From a checkpoint of a small mixture-of-experts model trained on Wikipedia.
Size: 14 layers, vocabulary 8192, 42.3M parameters.
Experts: 64 experts in each of 13 layers, 64 SwiGLU neurons an expert, a sigmoid router.
Training: a variant of Muon for the experts, 922M tokens, 7037 steps.
Below are experts of layer 6 (counted from 0) of a mixture-of-experts language model. Rows are named router (the router's row for the expert), gate (a neuron's input weights, with its number), up (a neuron's input weights, with its number), down (a neuron's output weights, with its number) and show model dimensions 0-223. Each number is 500 + 50 x the weight over its row's rms, rounded and kept within 0 to 999. Numbers have three digits each.
Before each expert's rows: a language model's description of what the expert responds to. This comes from a sample of Wikipedia text that the model never trained on.

# expert 0
What it handles: Quotes, dashes, prefixes. Opening quotation marks, dashes, minus signs and URL slashes, plus prefixes and inner word pieces like pre, non, inter, Tw-enti-es, cr-iti-que.
router:507459449501502437576600406473519473536468479517456555523509507457548488522483442548453507505471417552509528537516504390532487549520630471525563488493463420504502492543535495487541540451541428497469573484508557409505538494504486400556336440452520523485505550576579547535543560529504490481522432535469458497531514505503515454589573465524544409415506419490521505550610527409443511492471475502567436481590505451550518561544445437475584576476350509502531567466588534513450487494534429460515539535523560539421492422554533494589556526486440411465527436526499525488420530546568442478515453548574494545537461534509528460415549464495570481508411532593434503442488436461504500580389
gate0:498509425515458436582630483540468512497559450501413538549469518452577529578529564468424514512441494503497540515469545542574483554430581477509452520532483500471502519589539533478427583506443420591489524439496556538475517453544502519527453417502590424505495579482544484387486590524502470378452452414399455526526557542541555414526515587528589492470561338521551512532547552528520510566604445482469510482469553577525458539530440452542500478559468492447540536506546551531590517465475422508418467507515507524512525476507428454457525553503442496449560467470503504523492421571451431495450548479412517428558430522505471552463528497467544650495490483577390504492477435498458502497487
up0:527388539547570506543462446516505525495548454567508531495560466453445571608452573455515502567549603479468478421517506484496424495519543506552513439515504546541512443496514480454444376510627470529537534494519486585569500542454427534413517485510530504493524514575539492499504478544539431492460451426534467505514577501465510578481408547533459524488412431472443521606452427514498487515458509509482458539485563476517519489520438556531516537651531440496481563410411427529495471546499470568483523574475481569444538406467491503413499527464513486408634442464606523452543398496554522482415519591528484438433433446570398522480566526485411484548437578497509480491540524479536457535423
down0:489618519510478530518530457464495431526505470481381470512490482559537506480530499545563402514460503456456568470482501658545467480546535557486444646551435506431526479494444546499548497502450443508490386494503417510561594391557374591501515477514486567449541478533399549502428503592428467483478534419385532551498514498613537486382461530491532606564516488519574539502527600552518468500480508463424573493542511541562498482545450458473518460512502498484480369483514484477541490498492540514498541553521482425561488468383453464479432499462475394554443562463462538418525529504510456523467393482489492460458504474501497478442505410472550472462495461450432557454464501525463497556553
gate1:534433547497593514514532574498536456472468499543497514447518577482429548480576488517543492578484465510495544627474552479454531478478503384527521482551368522495507553499564418564476504514502404541368541467536509443378483544481503484596475538458516553511478371480499478547584499564516495416504541443571546498542523471519508506431519476530433498498496514504514502485502493510421426571573544532507500512491469515507514398512523517660470471555451444478610507478586450548570468537525380455516471538483550480512539438540448504501624528529484496428555503510468536481346476454519418540502468560467505460548439545503554484464581459611500440521458483561531509533488373441577483501481
up1:453414438493504517486558528505482459574519540495562556544628575475461514523535510469531443503593557587472498531451539526444547505556587583556460543517501513423560408420503479528536462652538438482524526514504430500441478524521573484441446444519540535496420569466596476431529542455528471527465573487514505524454440514552565560417504552497485477425574477420485467488478547468476420483490496463599446493544507470456455478542505461461512569462470521565430648440539396526478466395491419457543486572498523564544596529483597467469551503445501416546422441605549467464488560496521504481465473554472520421509557465527588502493509470437399439530506452501542546523538565470471434513557
down1:457479498444434463571511416514541580456492491519543483565508462592495533508468528562591478575539506519497489529580470430436547462421509503570471473420527415543455547466525648518502535493437482529467510518464351506563551490549472544493553449540518470459443481497496415513425396469508522520535449570470483449511543468477480549450498491408535571511435505410554443549573476588501529489494533489410489519534549406495477492477498465384405510579494517503537468557400545564528472558458460523504507519538515481501503532483460538423479528587425571602561497414328518559394592456499518492482527433521470476514493504485462477485430589389503475498538407544498483525466531510444489475427
gate2:524502434544569394525527432459432551424534484470456468536515460507533473536521572492515502458459479593577498523472492520557471543599438490477415452458557537489570494464450514460569522501455464524538533579405440517472485523631456493529392536488370477514447470554533475472479494565530492513525444446464555454435452526398502439544525431525534529479450566524475595538470514500430492442453476479455496524414479440531494497522445410659541448483415553419505533477472486507493488584513550478517538583461488504495579567481532519511493587559556484448394468518523423495449561476531406566419429544462485538565513534530486474510538544594560449567454491469395478477453550419457424599483
up2:543559512605536471482555528480516385474549540407452562490623398467558549522503562480418496545586529507558497567487588509491498625511541494604536499468470524486420529477415493464615502518590532521492517559476429502490556554557502506525531505454490480424520562559454503524506539562558524509455491555524449492471551430473575468495499562507571450570595444524538549504530499583489420593436464494425558541510544482412576382528502486465572501499375543482478578454587431544539489562536435422550494566509500539578529496570443422555527453538495545452481576458602513505470565466549532489543501470515563555530516467516518618551517498541479502484447578470526519482469503479535576529487
down2:409457464404444542492569438478493496450479492521470446417452493491629531570437451521551541482539403374453492497534447468496474452506454432518442460546490417454527544522503470437470610496434481463372569508436498527502523446475545513476487516590572424557517476499457404380517415460484544560480428408473410455479452556595532488465558441503479420479474491512501513541468555552549509567453521509501485472438405590449459540535507578579571446410523498514473439440477480406439498483505549478518516435463488440462514471498508446427489424474525561518522438495509424484493541528509498579546527485464520392476520508461499511476524440614491590468531480562501519460556528590395533457533
gate3:445472430614382433636542531447535449497493471420463529474522536574460527476483559485531456515496484536416465502481481513536504527482487585508453528494511525522469417644519428607511533431493515472459470487475545498539535455499412455560469464432494543628484549544539499551535513583517570499511498495505427464510520444537558467481584440513471479576520461496547503611504378455450517449450521472586530485580464421590543499516463495554618511466427431479599476452545524488567496583537501477588450569488543569488454475443497515526461476436511464478430432523502550546468532538513514498571513469598419579569390478486443513534479503470546546511456528448449482575543409510565560540447
up3:520499506459544452627546444547526457474520523530532498512475440475506473470538498470519433576471582492507370481580469413540491460537538434545502388465367464499447456502558452539436536486509570495534474508489510498460487516484436588459486422488477459551446526564582519540508509571478462579474473499470493478523555458530531517530518496485465470570498453459406476535589560510437478412484535584490465567533499616466494445490483463455418547429423477536456522582490514418458480513482481445488428503549504555450505598486571417497506502448503496416459466492593487418512475614597485507446461530566529422422421481471507345478574399501483516484508581411524508552544489567486516615440
down3:591451492504487437475448517532492524499450612497493521515378515534563458520455473614535506393454475563512461427614562530466490536585519466406536452511433446518542486436453526444471553497482440484508461511424544537469536543477515419519498515550499498447491493478514514407527514524583477448503557419586527525320504501553532546359439469405527482505525469468518479457429530533520534511547575586519528496484504562472539515410518492402440486524478494562561555518542608449554400577512489505473464474520421479470525412510515459459499466441537525521448469569563445504484449496449484528474513577491469423601518417391494491505548478546483523462520477448531609575590548452530462444535
gate4:485540432557513492509492536433491458523464471554457557475494489507588496552483512470481521502525430479482492440522507512497378494451504484558479495507522444531466494502453571510593463354572457496512528454362485508603543612499450522442452566486523646442411484497537380414499493458487559493440419414473508460564493483500535466543509484463417526493552574432491506483576507500507579579531427538494430456507542464504464536474522489476492515584421479500432588528509556482532454499511481489562535472589508515447391511498514400565471514490454434390576564569526527465510517523568466560561458511667449462519488464484393573570572521508501461530432577524561485569463481480511499532445
up4:478551488566449478525502535534523432476486456389438531520492493408626546492562448523488471570448554529450514513465563588511499584528544508482510551442497468489507519506438462439631576419518460372558546408486430512560547501515567524532557477490451523524502491524538525621536539523457531580440547582547483536480426421549522499476470469498574540537379552490532502528435489479525494550479533514559437583650539555574474530592499463468532499576482397538580515534505508547469421414482473471490484549433492584469452454538466509465490482468438429508621457509481493588541462476462457486448489410480477434440552385456536481462480433463511530560551475498603473525466529560508515480501
down4:463508475523509478443469429473473554558472414548533544483569479437540554503535500536437484478548456411516491443579516452464554506511485441451507548582560476517527463528502510518412459532524552456454467497492573491498530433570539441472429487501519523470576426495493505375565630482425604554526593520540557497432453628478535495535581555509470504487481534508483549472403525519538567480513505550530533555507550533495550464511419482536507576623426484550491506536508458567487475492487445522449438514504617454415497535527558532585490501579502573471584523493552420462538541521478442610622678541555453432471513459438428535533461503402465545506483567489482518536539432519524467522559
gate5:469595513466493453491502495488538441452505425523437499392590547547464451531503601468593468487455416483555585582500512581469544472466535520611483465518450428538464470467518525469515473463483519482539533403501505468481477535491481505540476523469571492539522595563544618515498490582411539513472469573577493583562442510488586399434539533540448433423532530460466454518545644466435454564546527467530509529489390508513543488469512519474563524525467545519536512532537461492465522458469495543490563534485519457432571492530565541586536454533590463414481481593532444502587594463476471580511482490595553548503540621470461440506479380452473429496402476482503437436469513565572479524549
up5:492563501543551513522483514415505495480517494571470486475485528515393539546486583497506454484453486526485464495520554456471482492488513466559512486447490574523441547528479467421564496496615482457494570439452432555415493459587508389548509537501498410417585502496589492428490554538518494442486506581494500530427518477404517496471575594502514553566493516535477499487541559545463540427510552381483445518541399408415555548470411484500519445472525515519471562527535443454466511453569408389526463455475543570529517539538444492517505535439582524452505607552582491478591521425477454503553522483506492537516542440477553480525427451467371575488506538508498435462443594428440328416494
down5:435528391480476453531516518523426489429552528461568582452507531458522484510581530515464467489529389398504419484583577490436478557478549439635568536567479374503432546505560454443467532457557576528488494541524591472520524551467554506569553472599445521538450523559459552489482601505497465461488559449601538429455509492510555465513580524478521551508560494512580440441504503467610493395416469365547397540515489464595515444568435470509547476517520562477533498506582522555464467495453582536470468509498431508463524589501472465532522495530508505525465532551551455490545506535592538542466539492601515537533453461524510415510568488510583441485593551484446422459479485521555461519473
gate6:520533504534546467489535453432572530554469541523402548549477505468535482491467485496487479534505413434462499567468503447589471527485553490479585491451473501504537515591575452496542506478549447480408642440482524416473582462551417544470507500392459509508454471568398514505486513548468499459462487482534511484380447500446558521504651593563556409543375376442467498539544586516478526482557484504537549440442455511521499423534547476460630549521526452498544468513460443462511537469501417485490603482477555531490576451479479496545527466454511496409489380497452392453494564566474647497520454522536492520518538531488532492502511473590515450560469512530431524481529606563499501524521
up6:448512424454542520592533518588505517536478510514591537468507578520423497511479540519500534551475495497480512480479472518510494497522440505493474506465484450469493488533575456467456539521449489533649547535548485464529581439499553560517583472444453497447506445538514576405605497457577420540498533458519551425516458464624529410500586440471485482494504570552486455510500505525493472457447489472530534462474464399536474474478498423539445506407407547467474516473503667496497502526528522562548406568617457488559524552523474486476522475529556527542499544545552571525516515423359545557593475379445408571594465523432507501562523550470598459540571542502569507414454461440521538541576
down6:500531468528507453492502564465518476437463511448453545553430502491578480485576488497494500541571548458609480534553538467536495485530545406380552442507411520498437489469441495479461490460460628464567445516521538483482539545520565413570526427513512470516586365533501520398518532537421521573501512573555541544466533559471512463425498512466570451526554467567551530458502525512601563402581520496523483430524517545434398455537403492551488418519472518381627439561436494493460515589515493515601504519508525466462568517516463525572537504472443436559485531502492559476521583533488500493550389435482475580473535542477505551481558564459461542471474488650492562480557503521490549443427
gate7:580446447489522500525617528600544519456503510452499509497518517430503477515521502445526506511452533472600445424547505436446458504562482530514558556550504514492534538565539483436555500465515489420525581512514434536591466492513427517496479456407541516553560508526491500448402515483535455454485382491416541496498507587535477435458466502434383484483545465494530476482439575382483525464469429494527510514514530555445486584439367429528447432526569553373542478511558440461519484609523606464498465483550590401565496516562569449497541447526467442476522486583402501500503454550556465536499447558458555461504440560519496567523568485600494509490525464448493399548460511430447587593545
up7:509488536536510408513506532464496491440476478474490568572513531462456435479473476621554489485530554464599504616424436492562479538534545477523554519490457444495514531503465514525481503452464580413518469440477426652569466465504479575514545466536529526538583487511534480522496491507624465490453492524446486489427535441485498468506517525510535506474534427449508455473538517618505424490466494526477504476491530477571450590508624526455442501540551534384551539612466452630502493519467475560478524493507471473538393477418500472448456602483498565514468489546438424668521482491524516423521514431498435515545578498514494561457460503474469390531492619497609492479540579509397504426432
down7:506476526490451485466451486446526545450448475454543537442515500439421589533511545444452498590584473421538483459479526536520446451489499544483439453500564628562371496515478568425495569489547576426470530484495479502487512484573550538477526579514548393433438489506465532401507471536480478519541527537499486490489494567494574487532511543578554532520450495516493597470516414574454458446505517516572400467475473481552518465558506513453507503339534466596518410464467543437443475475436448451488606456490493463551486440575385584507480626472520440463465511428608459514474534549464511468518523411413449492510552420531508497553489468441619530476463538581439525506572428543549492475486
gate8:576442489560521490534513419521537470515515490590506534544480569464556550400561540435516491570535438474498644498470536416484435507560455548489547457469504537434482475529602449507506544531546486349583591438482582469490534513451448527594521471465514473584543422578617576478499516535462440402578473527581402541616588516502473476582517551490458473460506504483449502502594480511470502474529593539534539476463598456568522572481524426393523558537499526509428492453472475450466480524404508523436462513548485475474555418552527526486555559562464508486483536540504541538498538546456528448387531499511494528543567534581547521455513484478480567577400485473482469458487524547504558449544
up8:492535514385488542566423537509549480476496549589526396529493467528526515493470443540515471474544543458525504477530547430498499439450486573489449604532497434571422532435401486478439422435451438509540553483523453610476579509516565499421601456529586557465477492527462494469616497571549505494478466576524468515526535573508502489421441488468548519459568560518482448576491489542503501411576503547488507548401474463390597568514478572484505492460530482415521554564425440510506564486487468477511474513599442504587413510534476523504510411548370501492454599508583532582494535520512501447541539483515601579477460455409508532452431474501470499451485481483523484357561494445505529554534
down8:524435491484537410455565538427441509447457498477514576489536520448514456511497479518438435426558582466553482506546472499541503396540543508497565493489451466580478447500509524459571484551484461415454464464445451429493478467541547500419503531479440388504483509494507552425469538462464503455425505503513485532469508500525394490604577531484492471452433433570475608489569454402514549513512584417508453503556489523441587490428419580412394454567471471572520491536536459614417578517459654505507516511437509487594522449455489483500529495484562514502440478544481494479481491493607464461522339571496593547476443540524523506607497491512506579551531537551560523489440545515523551423531
gate9:487441473508553582507471476501464532582445472580447435514372542500520495520469489587551556479563502544565532429418523508547517579512465514547473452456444507445453453537460531562487516472499403441461647579598477487353499532614567438534441501495504491403480558524548549489469523630515461537482503459564524529501460501464480464506434576547390406433510413553544544484495466537484467512488540474433477557576485463488481411497547468481569539535492522424502536556518459445526448605428499490505455503563597470438512451415502542515455429475499487456451539464541468561530498510582518502535454490601459519547534488521487576456421522467543503418442552542511517494509553489421502627467
up9:465457623519490478517391444390518444523525459463469513543506554426447437512444601436408476484537496494483526499560564485556509587510484535462582552512497510421512537512514452495581566459582540528467578492504404528476522487513464423413507507504490476520482470513493499475484493589684500512499470402515548439428483540479493448594499562425606456508535508622461442490520430497459496561472511538519549527428494485572530460527549454536506442480533425528554511520488494492474471458536506489473482560538461513571425423503462445457553463613542558518360568466497480476469487526510448531523510559435528456531429471493483472474541567612520572543448518461462630479397514524540395505459
down9:556496519476570598526439495421389550514595477528406534524557485511413455536450552534494525552468567470454446481586522541434497413440426568432372467472505438566538466428535553496584496557548495475563518539521465477544498552519529472480496485535472560435546542527580437489544327469522584522470521525465491578405509501512471490464460350542518570474505507519462555557472504510488504513488558487457542512478502481422512498424540516497499444580419495494445395495465445572583497515588514444585485468520501425496494499544593472511441547461551531442411519559530462534433484530507538597441531579403545409502485477533512435507522460553462519508447561513397481531528502492466504428443
gate10:531430505503517532498495454469567508448530408550411474569487441523589437413614548523388462516466488565575549503534610479416491477538536506484426495450500502540527426509520484522488603443430447373602563536508416517509611535518445463529494431489547503576537522479484552470502549560550492481544522587422446544510456494542441504521536482478429438382438459518522380461552493494398536488539533524491553478455541516578492509505494613521540566472497500489531560528495538475540478566478460534588463567419495513549530486537408460504489569474426488473542538615427483513450495490493560603519486541591483539518430459521547498435441553482584523474477497497456494456485403476560443580518
up10:552524510607445452487524532511491518497486546449571453428452479501551503435553469447472616561384532578515543509506531483523565551478473610517489625490460529486390454474493507466534520466464492445461463446480475496494425540480475571376466532509456513506541519541450545502512456578510465494542537472479489529489444511508530435471492409533578465473509449522457411554520483488546530488515480470530465459469460409655450499479477506555450449411498629523545475508504598355467490523410476446565467423467499531472519559467513398472544455428586534414552555521473495503442407500542505540581538510613407549473446492510490553468448514485429428465438502567524462524520414482534408557467
down10:521494546509495573495482523485416481450424476501505506517607511418558525481411460561459497521462594433519515438449571506514529441498434482520379529419605569534517474500524496519456481483461443499467548402522570517528513577416589571373523476589486556553513526491549500393508493521531458445483449490393546529497489492449427498466569385559573566514560475481475629506485452547552525504418559526436454494522461580510378522412602437445535497490521477464494443516553560363490571568551540571500559485507496516427454491514462545487436466482546535480564498533543554532474519421547534518572584520451517450521517579530515491424527499584471552498502535571496519485530440474476456493439
gate11:537416407472479488523535560433481519488454422547542477505592516562542483507508458448481511544496471508438550529557413494499461567564501491385513554554507485447492527552476531549471488485543415499556593437415567424523524486623467513503526505399552580451501582404593510447455549563574530432488439506471460460473523493527553490555495492527564515506462454454582471515589498381447562551482427477496491490529577497436471455559503492457635464485516515540506482449587446438497490525429537476508429462469500493364576489537462379508476509492443480451531456521415445561480631487544475482491448470567470458580572564480573537458530452474560583450523493466502496558390530543536506523462
up11:493572451481483484539421505434488532422382487424479510572521496515576535519546520574509566543528589546539486468453560496523572575499477528482559443585549544442487489498565602570487522517441518510492493576568448522470540493394434425558452484481448537473581517406460401427419501513515517448501546574388530469456490443389495447401451463392434485518466393580438500477544474506470486555504377509524639593460482519411403556495429507506523479535493561561520529552477530550456572558466520541505473437532535471503378531481531508487468454507488507486537529512458454502397579584526514553506547516474529555531449459548455506535495506458510511483472507443419479532481503495401474544465
down11:465525489533518451522471575592523527538436497522489472477505511585460472500554477576479407501539502447423492576500553575513526515482571505439489576561398545408426557533598551528558543468528384497615568589550480554551538481514529600528506466425559434431485495440467482495532467525493551532485495578560554571506440560515560468446468480473482453477587491526538506485379527501452363444538519496405531536442487488466545433533466464566400525465485495438509466523521526534393564508544438467477498450542488438452545521477509504461500521602552537554610620462503543433526443513487427522448556520501433583558460509468413512413488573490456520487476527515617529460534508470508426487451
gate12:526598395556530550510543467419552565517499467551507467507502489450564562601458502498481505557505552549504570608436494544491465528449494484601528470512536472512592557484511506518501530473495550462493507463474479517524531455592485487444554585417575541528492528532480435531572545523497541510550515548463467515477547470403461493622466434494567517575551420447525494470517529529401465525473554493434527557476543603534416513571533557380532453459469539503524487419557472506532440491601508496420628487497439481496537394520503487490574527510570559540483527506445545445404510499519467483466497533512536511526696534535485422594498466460487556502427478456458492459514451431383450503399
up12:393609451561485532423432586495463485523485531591458518472505481508528497530546498519515487514550488437471469385413489579422507653482429466461451485543536496509578475408469488472532492467477506535473548477504528578545478478498456474523539522404384539455535447535481495529549475485482522535401471435526469544537543515513549583450438500450434472396531571448528554535525486563464427460441583491537509496505509490619528515486368491486499494560565558502475482548474548455585519462419469540438445559491539484415552432433545520503563506424511494555478536434530568575487497561547583514548447565523485461479571395423507549503560500439484466465490446606536483490548551502388422526577
down12:503480541494513402443528496442525385518450436443504544487459489464488508587516444431459560456470554458535545540480504571556542505545525461538422396520454500584362467465397590476469513488439538508515472560509469448441369510451560526425463515595521429486442421528535521463660596521499461515444408526491455395589486463507510516437464480465555501458549405502484494459461533486536443470488464474607422471512449417515453475508575478618403513477504496508517436575517526510507587511510539503453381502518503592470446448490439550461443517565447358501453519445516508463402454443560541479492450478566517456483511521476538485509491463508549495506522492500438518444487480529494512468542
gate13:533559443490502481500572514385562501541447519532489461556458469505639458505522455544466423521542459417507546497421509444540421475421571481502575599493470443500535474485485488437442449537562425471586523563512521423550493540564470521465494525589482505450433564565492520497526555393544473410529425436575428494452506445497532426567531462492463394545519498539513576615436531489500457556514460503503570491447519466586459454518523518550602514420413537485522421502494494502479457502459468559492502504491470500450535500519587489547491436535505563443522562439547590535485495529607437490404507526521618578352508519602463510477515502485466482582478470610491458506463500476446475564463
up13:499481517595493437557494492574426499508459550440435510563534463448486505468470507407472524506440492559606528445536459483431411540508507587521461477486406459540481517502505436559550498527484458507486457582555470437473441591512507428565535519474434522521473578475468454536568510453471429480315544504451556623525491452502562492573435443533524468438398575466477469502478484487543461610489542445464504617459467538431539461475531466531567509516470572541494446405537419567450486476565498444482530506487513546489472551456434467425425489449536508504579460569508533542473437549446441497409492443556496454458488451519523618439467459378518546527494515546525470560515408472545524516398
down13:501521571504452526490449495484525495487428413531506435463513488432513348483434499505470474474559489464466532568517547613599455618567483512467493440523517443504524598491475479501479476479495490531498452445477463579495531493418567466444513524452545431476639495474547481556579517444489538438547570456421479497466475531575539444490482531459515577499441518452526497567445547606501498530540567383466455497482500465539483477561432454567490453564508479432502511504600621538452559551583512437511557442429509519584493526514496469530457437463499515556499471526539464563510572575650468533622565443509501486459522532373520474504506544520529502440574475534428478455503454512545531570378
gate14:425566506480515474519641410476433511489524458525466444532479461477488443537415456522533612523463490529477528500440548454460524408542591559526523429433547481379400653532522508556548495520444442521448506509419481502435467497503501442591455474536466473519468494511490489551478456438507543483567498412427559519509512545518539466449514433550560482480468531494535469437542510527480568594514506430524510433544439558555535470517513429394547500378526460541579494429535407538473609529563505485498507454596513478465548452502527551488529466489490529441589528500565549527572501541517493518629487551480526473496465523365539444620466481441501466447485525593474592529459533429502463472488
up14:461537582588546503543471573471428587444527542501516532462537435451446402521465497587449498468537533465511512514509513481499558517470454500483474462472482492582497458495485587578541574526510450440512419423433473490509638428570446485557508459575418397501494463522490537519521470492529457512496442541559541439423548447499608550411542461480506512555411496447423464465470380462525577436475505551535486510527574356475492591484479487506553535512422533554502509450533480555493555454464408518484437508485453511521397454455518507511502581457518531520437468556544469427497512447515551467593488530547374519504550414398510523475556472543464487522417503358515519556490485573529417517445
down14:613532469506528541508528446515411580503504520568600467473472554542442432467420551522584476440453575467497507489500387433505544458560413505448516513550407482511584539419423468531438437486565442390568483451559464463509470506479493489471573476485567540448507550533475544493482477520516450458433546455514470503549463457477424442610414425398477482476528360437515502511480514562501539488428470521490517503480518397451522489483516465505572486506566514481506518503550490449506501541540500473531497461555484465458517459508475497485516519476509440546533486441524452476516474503530451601448518476312493475495453508525516438483444308522405452542521584451557587515566482551504593567441
gate15:470532512432447447471535566576537536516519456573378498527555543449510504511487549374520478448506477479526511578528451487549563528506566438371461480469474428504602492551470487564428381385475526554464463557426521520491480537413439464486416576501526545468498604494511547558455499519586496513482389472496475502483422522456457471487459552465465536451458572528532487435531567475492463538520531585588475582509434543443575531465500460590467503527498542508478536559527476439476443432521427413476488490532515516430441380503439443513574473434446524425480427514393448494545532554492458562469542555530475465552488516577613470467533457563513550487581411461459486437520467513539427530484
up15:538530523620504408471491572508616457502486447447474508478538564560543490480511566475501507478474558370473535518417554538556555456448480543426517500427520433489516507519472566483512478499395448388474500468493460389568499483523597460513512514501572525449481543476509475525515454488439496416506504560513459423567439542529524536507452481486558507500510544508573449565418575593451524410541481634430534589520486550536533509508435524494494548619511500474549480439524534526543479520421471614545496506534487587480380506463455484503599529467542511497457573493517447441532512525497498461442448478559434574624485514437461453585555405561475456465445582495549491531487373516491478530538
down15:520526420451567540462539507462501557536522493504614458552473569440502530570455563524479439510644514555472378458487506538533488454526531546470451485481382482610532544557487572470418557504405429535569524543483567422548489564450554511539502503533560511423530519538412526521447519586485466450595482524477537595553440529473468488496474467535511546490471533532563432516426499552493583473442506453513467562513429416485492465520515455510477554506527542637567544471535500515554587506497512504506472572481529594467438538491523473482385450567492491607458478532538553425527564568512574573559488526542529487520520493549459531582511448492499497475499540464619602457434453488645510483493
gate16:490454446501504557515586481491628465538460490588437519538517512390463528503560469620476503551493475435492506485516522479467465594551528469476563445495544424462438526565455475514569554441481520547445528454503436450397471449509532368436431444524579534539514533445546588526523513517551539525519569549453426607545520465501585466589516405489524516417527498523442467523505521477477509536554544405516565502527449498502427534610426481545579512504476466499552451457480478510481407569522542452529518640455549507450465410533591562413448559522606478539499453495489518487434421498477442551582483496506450563390436491532494476491470418549492514574481472528427474492506513483578477497431
up16:519472577444399536535464441478470424515573524462495467507544485498525485444481574532521539580457431545438554448485490497482529509533501477498527403534483475531477550475522458495486495393548517592540514460498487466548463471512392448518354359493538567500463484462469584419490535542516475478506477563523534476530495579481384512463499558627529457444542459579561519467491542420448529539545513529496448543531428602617581501513504535548362566476429461495522440512501552504408535361462538539546487518488527542474468442502516510503473651526494463506471525531442503502480524548408477568384506536561439538455478499524573522452478608551532573437461507488416492530513468538501466443533
down16:492408441486462440431534536527563461481450503380499556470503432543441528430477482447559548505547462553475549435451510508560617547527418349542525470500462471441492433483474488533594581506478447486543495489568508340509500515569413540534432448512536485509443501467511458485456503564553548554489409498444496526515473503498504509433546531511494522567466475478461463559525480539557505464471540480552492426559570535551476590428618490547554393484469492448507530434568512548542524550467493476472534518533552470515510514538397601588483553504490502509523508459474497447519479459456686549476474458610576489453454457490523515615501535406475528573506454411565537425523522539457505490482
gate17:515489423498461463531453578539455617544519441467417529503483463345518557577477444559448543502416471380542515545559465521410492624534570553482539504502541517512522426517459443484504497489473458401507543499462545467501530499489466430547506505541456526531548541483436489599535515484525457612466417383624499526410535457519427552535518522498444460493429512465534525515522453489503540516504537488478559429445540521567414434559424476495482565477378458486538503322437533512453476539628522482523451505485444510521513424580553549444495562510545547474454483465554472532498529500538535468502544457450563401541483504394530499452500493509463414542416511477498441473550464515461496487518
up17:519540495467455514530535478471515518564586490520464516436502543442518505501507543535395432606435466515450478453442479490440423468627498536548500423525511424519423363495494505499505591515524414512556515494393538463511495494545516495511536551580489543410646481517529451490508471507540576485500519515472488366494520473494472526441526469499511476540549440526513543535429510446471511485421542462509398516488512456469519554562481535456541520499570474432519323508427538570557487510475479527501464547550525522496448510563443457587450613566508388548480352531589491502468496399596465513486452520551448571556500517574531400491510514495514601435484551497492426467489453530544495533451
down17:479457544461439476500431543502481500482446374529473549528523507440504452477442487596622480431477460473484470467521460551499502562492518514523514428506560354462546616563486399482509502454547596459431535545453527550587559507498474505441484570459534495500540438432527411480595393533498566510516484632429492498523552481430525448472425542556538520544568582509504485587456496539476537470505361506419662442491513616461475514473437501426413575514536557485451580504492469509501524475505462549415467469547532450508442542477555493482506455563503502442541428492453529519522464514455489480426460511558468532483494502479477482489569526535458403533505469541404520517517399534536514514587
gate18:518567363450457482532469513534515511426366409543540568510570424569581465553487546544461514507533471479480517541593432459468550465510523627457527495510507693535566457461475398451449555468583441519502494500550506481418548520563513433523487515468530495503534475525526519472492530545488525536496446583450446487514519589573452511369544434461434575461548364512502460475499549441424539512509510489498461514536518467468441469459481422523561526581462520507506475414582498451473437432469561490482490504485521494435425449514511560477513469486501555518449539595523570511432514520554446502455520490553506513443414501408500477522494469478517543523454598595488435509563397491459486596466
up18:610448477528536480471470372530502420522528535451435479499440537519442457346529533521528532522510547503607501486473529538507514585385509462516478469440468503514491488545439494556497590401490471503531501512500467497509564474550539460559464461539460481509550430467538476551525514526438552465584533582453585444577544512559522489528544562484596479560600471435539535437521475513503527551549513501483426432523524495462554479505568472553553563325451465631499458412527548573497425507524514503423515511531565445503569429490493582551555511566511593523532554537479532515472545412552492525418447467576535540517541503522475526442428607432577557513531481443484562441568485524483527585503
down18:434578444441497543501422497420586478572536515488549586546496634501493453575498452483527528566504422492517423506456568546519518473437513484555521434446514507513460545490593499511413480454523413536490559402482505485420563555424540558596539560438588536465487441457517449577501408451507427490543598558430461487479542501587524464506535554483507494464458485509542574522464466503490504472529603429459493510551512527505490498444534586477423487499430498418390547455407546482490612483510591399444483465549453510461507450547578484536456567557461528496491433547461395449486552513486474554433442486500450442536526450436465473576459476487583482473491486508482492405505600405483464493551
gate19:530545466493444503556566442614532457521505460499441472451548476457464392458510440459577379558480519490533477488541447421459466501496443492354444482480494536598564554516483569549464557387444505481524549546466545541403523553452528563463425464513458576488557487516471450534623462523520520409482471461518504513460502439591490495535544488454561429442580478438550606535534539469480521482576532623495519481506463562588518527395481405501509581564546490425530479528572475486553535407515468447456506486502591515513503443542470468497493569451489440451474514433506453479475513543531543465485479527433481559466508428456511459441506481480477559413409518612410462442540467462428437527462
up19:445407449501460480545471450487418488580423581551441620483496577483469509474482560541557483498481463484499552419541491526524420426532573505522479487442392507490443550564537501441509518579518581494511545482420415429552530487531517444409410498439477457536495592556514501512406474410526558482559542552406556492470543382514542452447542479439545433490506582532442423520566486432544447566472537449502447501525504568518463526493515598455517468439487521452468520432426492518443555423610463575540490553523506535578414489543532438541456534472471472512500532490555512511525443537514425527552553518514493526448500579575450479520552622398508490492510550543519501503384487479573489605458
down19:507499523452527465611504503450505508584449620528505498471552388564490456644528513604497504502465521517462538599444401476519487483468417564538495512492579412560546505504493417440489461491499598494530504559471430505569491476507505524482457493465480410557559457516474630472470447465488500469504480525523500488546557564549509481568433532456483500536482531454533456463498458547432492487512482542629501554544516455523511580515429496481465493431497391496463536396484593496514520453485516406465523476468508502521519435517483493386471516535547451577536498429476442416595440555468541376452518512493558550575492544549477557400515436524443544449617479455402490514469563403569441478491